config.toml
n_layer = 9
d_model = 192
n_experts = 48
experts_per_token = 4
d_expert = 96
d_shared_expert = 0
activation = "swiglu"
moe_layers = [1, 2, 3, 4, 5, 6, 7, 8]
router_score = "softmax"
normalize_top_k = true
routed_scale = 2.5
balance_loss = 0.00239
balance_bias = true
init_std_router = 0.00762
lr_router = 0.00116
vocab_size = 3069
norm = "rmsnorm"
norm_eps = 1e-05
tie_embeddings = true
optimizer = "adamw"
lr = 0.00178
beta1 = 0.9
beta2 = 0.98
grad_clip = 1.0
batch_tokens = 65536
seq_len = 256
train_tokens = 552400000
steps = 8429
dataset = "wikipedia_en"
Below are experts of layer 4 (counted from 0) of a mixture-of-experts language model. Rows are named router (the router's row for the expert), down (a neuron's output weights, with its number) and show model dimensions 0-191. Each number is 128 + 32 x the weight over its row's rms, rounded and kept within 0 to 255. Numbers have three digits each.
After each expert's rows: a language model's description of what the expert responds to. This comes from a sample of Wikipedia text that the model never trained on.

# expert 11
router:163119118111122157122076101082109083135064076110190120105141138140127105150169121142211104165127144137096160133124117098171135177061126134138110059160142088109088035121082087128132052071074136092113163113085074111138094101179128106176125151085182115140115089124154163107159138100126097169140107055120153092129201158126117174114112125136079153138085099093093120162069063144161113109080107140104187127115110136085136086127107127182117136119128097160166094077144153135133149109103123119098159106149115132134146135152090185095147091094169152093083084164109109123116138167169115120
down0:133112118151182135145090043107112127106148153156181106128146102119157096122049120157061063165099164099151147094077129119141113138057176078083180103135132137095117071144125148116071145141128142157153153155099075097143104119114103165188153149132082113179054146077083122174099116088122104063130170121150090125142121122159151112127082092151175187171101097114085166117118142154111142208127131147083133160092140174170097143103143137136148164131129135174076137140104122159087153145165109123155131103187177136159142127168095077140076136132140094122150157145136115173123101127094051108
Field names and values in infoboxes and statistics, such as Box office, Species, Country, percent signs, years, km² braces.

# expert 9
router:126090123196103133109141183117188103132083141078102099123152161147186172071149111118127167129124143092159093077067150179079162103144107144124120121139136168060090098145135164095126132139138060095162151225135166105157085076101141116142122090126135139132107109119116067106187055091140067135085106132142099113126149156136130115216149132154123122159116147176153102085103128156115099155147117073112130190137139134126057136169090114107148159108182155131180142097147172145134133151120191079119113169135118157115129161132126160075160110092105105079121122167120148089142184159126063129
down2:122143109123101137055167162144134145062107108100137132163138078127125074159163195123160093147099106118120181099132109134147132062114156120178091118153109216094123209082133153144178163118153192096117095107078139073124098136098073130127136174142107111147079092129152169130188111094175110103157146126142118096091107101126142086157133145115166171115122160111125080133125147160078159121146101122144051086103115137117088122137124098076180155072089126079149092145089102129187114173108127177093115107110116142091158112178139086162163143110155084098185087096127191143105145144108185102
Numbers in tables and lists, especially years like 2015 and small digits after pipes, plus inner word pieces like an, in, ont.

# expert 43
router:148152130177132103145123128125130102142148121203144148130134129135134135139157151110125144142157128139196151105029082147134083114140136127127093120136109109114114102113106219108122115069141087157140100137116120134110030093049099143198076145101110115104123099176110139139091101099163124087074151127095144146117121163086095131183137126170096173180097144073127118119146086071194141119147142097158123113095134130168131095141069105186127142108150060112181147071120091146105134170056144100099153154161203149135116146124102105069175131163103077090127118108129150087086137072104114107
down0:141079120138160095126105158092144056156149176135154178158141178123113181208172160070106117114099132084121101172163064140132109114129134128058174084091152134156075133107097136126101096148117127191170154100151152107127095086151120118068134164122149161144095139134147063133140098103111123128127111132143113124133161143084177122112136115147120113152151138169195111089113120069109110093160088168129075185118110056117145140106143143143143127179105154152131203072074077120076117105176151148158135079165189158122109133153174101152148087149127067095136048099092084154102125113149134139
Lone vowel pieces like i, o, a inside words, and year digits or full years such as 2016, 190-6.

# expert 10
router:107148077096181147136146149112113125095097131112082121130137081153183149072069120131105115117116082114137113178166124166036190130119136073112142098098165104177142148145142112207143092071120104080186085095096149126142162145178148175113149167097155150143145133098100150120171168134133106079137131128146095166109049157071160130120127163175202176093162071138113174128081164157165089054169107142121137068145108136182112154155138163171125119110090147082139177122096124146078120099117113109121142135096135087120089171124161156150086128160132119172157119158141129154099108118095182139
down0:137058136116121153173118124115124130190110062071169150190139113126098180206089157131145101112160119137129133144108136105031143110120103133086087113191178147056149099122121112116120107125135124149167112155200125173128101156130118099161085149135113161139116078138101153126143069148127151119124124139139144087099151163138180118142132122148006078141088157095139082151156185135122144120122174128172192132130118138088162117155127093096180151071092137134091115102067075103148113065129107136100111163132142151179163107130136122105122101133116126086113199106139175157130119147127196168
Middle fragments of longer words and names, often after l, h or r, such as colle|ag|ues, pr|inc|iple, dism|iss|al.

# expert 44
router:139125096150123104091124071149190132065077066154155178130141106121081140173153156104152124132124119144135183098107152132131182193102119196180112058118161142104138141152144104159096103142159134166081122077096161113176025183138136104137163177105140124152078102160168130139147120108067151125139200076096097139127183115126110116112118127115138149118059136119121077105150156062115101126129126107148119081139145104104100103154133084158153177121156107131100099146157130061078131137104122187087155122105164128123184155111109125072174082135135147162090114035149104159139154126131110102
down1:119178122154132138135158154128094075125101116147183115127135117151112077081093106156109170169112159137158113145136097141122129145105133104160170130105085152092117111183177067122094130149157166087118148128115143100078110138138138071090112153098132112125162063082119142116172108161155150161178117155061135075083120085125215152051141129132163058099159119095151102125136118110147101129100156099155089136115144105082124096056147160094091163108125173115147073117087131126160109139106135127105182112084128177209117040186115118150137187107077117124166156172170114084098094128062100118
Name words like United, University, North, City, College, and endings like ate, ing, ine inside institution or place names.

# expert 45
router:112132115126124119165129144117202122128112172116111122061111103134147116099069135146075136126123099106096140131126117065150110108122090085133135150163183123179160110081089154127179141125120125132145147148100158155140111102152135126131155109158119130051112190049154139112164128096144081148111118103150136126100157109090123130109096118185202139161114149039157172142053091156113156123066128105159140126082127193109199183101175137161122141098148184114191129140138152149190155118113191168085161093172121116098155121146148153183128116122187025113130149115137145103109059115146129135
down0:181134147142078134127087121192123150106064130145124125130142115147078145077146152163150107123079161140183156154174116172160117099095151154132164044116172086054105125113125125116099129109140153179121175140082138131060100103174160070105154126140178153172087153221135141165118134131147067105068149160144126088106178138155130111104086133135132148127091164079184135179120141141110100060223109145110131118168094191130090129107103111137160163158094135081146152076119084081112148163136125096190125139137118088149105128183110120121144125092148097127132118132144126104144067179121131153
Word-opening pieces in species and taxonomy lists, such as Gen-us, long-nose, S-yn-onyms, plus scattered pieces in coordinates and tables.

# expert 17
router:137141140122122099098125113128125048083102116178163121170191131115076140105159098127146122132126101130134071127057120112060123128101164097140098036111155086072110053131145156154120151065160071132165121107113130165088086110149138140134158118026078127131074109133152075154132106083088114142110181119144094129083131234117152105130138092163136148163100104168148134097129156047147124098157115091088122114137087152144175128141112096178120170092125128091119095109167078062089112169102116151141149143131131133119107153188118117094158065124124115139146097146128111118138122142131077160
down0:081075139118150144157128149110138144110103138080126138152089175138128111110064134114126148137077086109099128149105123139069165133111079128163139161133091158154139125091148128089132099116143142149149086087183182147146124085144119158133106136145097172140104112025077121166135141102150061124156083151120120188137030144153102148123111139145135183096139095077160132167080137236137125118142139128174115169129138132105125091159117138074163121128125119119100215147124140103183067156138229121128160081146137140157161169118198177152075109128112119140126151107175142158169133129080110151
Final pieces of personal names and place names, such as Jord-an, Camer-on, Germist-on, and whole place words York, London, England.